config = dict(
    n_layer=16,
    d_model=256,
    n_experts=128,
    experts_per_token=6,
    d_expert=64,
    d_shared_expert=64,
    activation='swiglu',
    moe_layers=[1, 3, 5, 7, 9, 11, 13, 15],
    router_score='softmax',
    normalize_top_k=False,
    routed_scale=9.39,
    balance_loss=0.00655,
    balance_bias=False,
    init_std_router=0.0225,
    lr_router=0.00107,
    n_head=8,
    n_kv_head=2,
    head_dim=32,
    vocab_size=9487,
    norm='rmsnorm',
    norm_place='pre',
    norm_eps=1e-05,
    positions='rope',
    rope_base=10000.0,
    rope_fraction=1.0,
    qk_norm=False,
    attn_scale=0.177,
    tie_embeddings=False,
    parallel_block=False,
    extras=['capped logits'],
    init='normal',
    init_std_qkv=0.0237,
    init_std_o=0.0237,
    init_std_up=0.0237,
    init_std_down=0.0,
    optimizer='soap_variant',
    lr=0.00284,
    lr_mult_qkv=0.4,
    lr_mult_o=0.887,
    beta1=0.95,
    beta2=0.95,
    lr_head=0.0045,
    grad_clip=1.0,
    warmup_steps=200,
    schedule='wsd',
    decay_fraction=0.733,
    decay_shape='linear',
    final_lr_fraction=0.0,
    batch_tokens=32768,
    seq_len=1024,
    doc_mask=True,
    train_tokens=267700000,
    steps=8170,
    dataset='wikipedia_en',
)
Below are experts of layer 5 (counted from 0) of a mixture-of-experts language model. Rows are named router (the router's row for the expert) and show model dimensions 0-255. Each number is 500 + 40 x the weight over its row's rms, rounded and kept within 0 to 999. Numbers have three digits each.
After each expert's rows: a language model's description of what the expert responds to. This comes from a sample of Wikipedia text that the model never trained on.

# expert 32
router:589521495592473472488464514576526483464527525560465457556490536533477494501477469578474447486576547442490511487555352427523537533476466530482519521472474543503427417533540501532519517443467490590548534486493550491515518519515471505543480553480501458496525506527516480547485472524465524521485567421545515459469485504574511526486511494449527523499586471455540473429535456526526532462477498501455519498446456549476496493498608540518506524506437503557532556534502530473452446540465444529514428543537406528494482537453501509513467526487532565568524471520405563537498470581469475471530547537541507459538544568480508512411465516506530502521542485540537454558577452486500509459416513504570506552464484474544487484514422484526492449479498491462497478453466532515527489500446484
What it handles: Inner pieces of common words

# expert 29
router:415562470420528505518582437505551587553449438536498486508527504559436483485543444574514558487448472510488539521528521555525506462537439456549485462499479536493459470532452547509558507495503549442491449527571494495528506432480507571502475472516459475485575557575424474514527431458526516492502512579542471537487511528501541468545457523493530464491479444527522528531469500484475525604527485553512419409529530445441500498460522483469441496481489426534438503535506512479509535475470530539531407520484517497529506416460454430509523499524540479500523528532494576513525456578517441545507496404488518451447483461528476543503518487559485503516491489535556535484506470445479494437526487563502436465499534555523540505484461465528406482491456518538492452517579564464520527448444469
What it handles: Word endings, domain suffixes

# expert 34
router:491524523392440483556517528523532541515516426568517530496550511523479527502517473562553539514534450503548501456472400552526507465526518529536503440512469460404453535478464532511484497557454476496476486568492463502548480438498553511491479471517455554447476508485514547500497479517462459487452445556491578437566501516498569473545476508468471509570516534493445531490454461517475434466571492464588491454544431488505473457463455537496438422432507479516572524491473497521498468432502551457569490524526541489530526491510430451477473495565523503524556563453529525459535507527503451537449503447593523455522439443498462481518552483458528533509549477448377484412491504463471528458515516493501454461570572442525459492493418467493524451485474547482496469528444477513503499510573541
What it handles: Government and rule words

# expert 51
router:514524473490565555502528516492544533396484541488596566525491466458505494511477435506496580505427441448425472515497485545564547506469448449516519516555502487484470479509485541484535475556555449457502486461518532519526506504580451505515473461509492513474546554452545548457490584518461476511546493443514518509470548559524575530512529438538514445466596536481445465564504426469570450488470496496479527464464456494471494479491494493513466470517481483458462453499526513500525442485472521545543553449584502459504475537467446562523481507549442506486570452556527536535459479542562451555470471497525479487523543462447530458483418513516573513471544538557413465471433534529498527464503549490512487424454425521519493496510509469466519561432467422541530531472424497455532444590531450
What it handles: Word-initial name syllables

# expert 12
router:499490475576483553452457562539572459530516617549521476541452526513468524541543468587524474489554465476480456498593519485508575483474476483406600501503494460488456453527477464489474529489491561514516564509493513494463491476437496500532559465469485480529468521511535468457461578445535459513520552564529486413545495470578470517393466538501532541504530468540570508478529529532552560469453474512469517496534526524509506494557567454563508544464472457498468483528561484523548444485504472490446492515495485524464513513455487483538456587442465541531528615501446507476495519571538499495572503492453497506582503501535496539431474496557530504539452486535583488492531491510563488435510489460594501553484483420518458488446403509482472497478529523418478478527527500480505527506464505
What it handles: Nature description nouns

# expert 48
router:520562479497480449531535502576460473558515531535486431548486530522466464516514505558534524482459453514560476504568581551520477446494488517498564486536496511447496472514449519523531426526493577549456526472473460482528439432491526459434526458472494439445516495496482478450484514473528476519546486561494473416559535543471447445502545487457488483461465525534582545497524481538550460533594484549536389467538507523439526499488569519486486540441461540534486456529496555486535500453446475486520527458505455452549518508513528438518556524418526495439445590536527469506523518522529494513587401457434438502512526510517463509484496562510485419547457538578538526473523448529432557451560481545501515497533468458540441477428480450486480463479500544473508547519478526424534468550515550
What it handles: Taxonomy and species names

# expert 3
router:506610483464492511532542446471529547452449464491485487493531534550487518466501474519605519486505473458538498524505625489441513499504430548572481475519553423532522486547516519474490500555525573514532481423526594553519492510504470517464488483506495546481512532555458467519441530551543520466549519425503525548500538524488480476483470456504475443473477527512559513490394509531531509499628521473482451442507515422467473512478555578465410497485542547557507509477490553443521421516489474529498593509535506499507511538510484353458515435465513524475525374537489517480516463528557458559514473455506502452521486501508472427490458523526513470515554510490446533495568447464472463488485503541489467540501476465574514529470381507495528468510467488518493484517468490478493481523492531
What it handles: Name and word-ending pieces

# expert 26
router:543495543464451452464471459491456490566497497551506428511464527515511492525492522506529543517522474566570531511482550518478480521547506442586481539492512501539435540481470520527497426452463548599506492489417445488504561452487525467455469560490487513435501567489547463495527502432513526465477496542536520475585496470470404432526511522509490513531498523507495457549530457512494533534565516461525460485556552620448527473445403493526490594470570511522586481527458522496566483512471552499499574498499547450510513539476462513490550442516487442490440572399561424510512479469466497491513451433470508479502481484533488568487493535473486527489442525537533500480548510518442522423517536494510506497546488448473444463484455492567527487489523552498485579541444458527509445530612458
What it handles: Geographic location phrases

# expert 62
router:419575527444458447502548466484560568427454499544490477496609464430467524478518495488523468512508483436484526533508470592499484453570454416553482483476447487538483479573528536530535492558508560430495436500553459529520511520509541523521479473453490518468539498555487504469487502455527502481543485498500391526507553554532542495520536495485496440433482459494496484571508529449481498563564497458482467407573479461473497522437468459503450559520503438491502512535581526466537529421541509474555551579490555497540447412489501553469445456503560465515511470506571543501537475526543466496549494490543463513445448478508422493537533427496540477531440493528473486516463520463457523459520529534428464426529509552522542473483509490545474453536434483566493516475491551467546489482559495
What it handles: Table cell boundaries, films

# expert 21
router:516551483463467516561499426428448466455484471505484562442537507503525435538456482437488450544532545555458554496451483452524550523521485367550536511545467534571467521480505483494510486494484455522509513494505415474566564502568560500529496569461488492529502530452528496504515455563520472502511505467484521504463523471489550472498550456471507538519491553552363453555508471466558575487575524463499402491523530489567429508482395561528529532502519495450482506524472511512554482510506482504496456545486564491516471610556468466449561454488560434504510545497523512529498477493550475492524591484507490421457564487482505526500523458452501542459538485519430415501479553490412456516532497396499512543470471515513546478506511481558503477510535529493442494485540477503511443513524525
What it handles: Elections and government

# expert 10
router:540480531522412454538503527477485512585501479529546502539585500523460491449424495521532504535527468516501505534542575553437403446501492572467534536555503446501499592426536433477477502569499469565513521477479516513498467496549521479437517536513463589550498452472457504520493454503520473492527475532505546467483482511449513541502607511469475532446494523589532441529507500487497512483555501435457546461503504450488461498440417545541522450473553495492507533491464529504475507475454517523543586475484576498521508490488489433441452456481576479495469539506495503502479529465471497523488630580496487458534495423509478498479484529430477467559511497480466488475564614512521521475507531491482492529507441477554508479497560487533482564513459520499533569565428474601498478500405516
What it handles: Nationality and sports terms

# expert 30
router:536607471544471509471486571465507509502499553563462523443496516495519555507540497550457463509482549471492437536511430435509574498494550471485504536501444497523559455544540501493459567521513492542517571520534527451507521560550565538614528483481502553511493470506506419543535360526487548493490573525499454521536482447523433496466514533540502578451549501509536497478500511523497475467465511508454552457489487536491462526508527489456470530461502493531463475516491483426519421514520451510499506526479398526455478534510477473545512554479478508481603514497421504513533509610529508503557517421437569467503468543520484434441509467555535526496457458531548478516509462487492432531504475501564497553455558452499539492446428519485525508482587582461460466523540459560477481474512437
What it handles: Noun and verb endings

# expert 18
router:461526518438481491544555417501562555454440470539508500535579518470479499449508500520545491528464502431515506544433449586526492448570441520554465484544437498482490513552528537566522498538517550449482432471529494551516524480513544502517483504437454541461526546547447532510492505467560498478548562510499444559487543556499557455560481512453497471467470485572485517546470512452508497563542573520488461431541501450455494523480482479511426522507483426508523512519520498481531525457472537532564549548492543499529460430471464470482465457523540430493512511544583584509563434491567403535464472510523460483468439481501422490525528466483549469542461523548456518458465490455471500451553572548451453413560500561527540471515534485556482445552488470546481502482471557502574459503501553
What it handles: Table separators and lists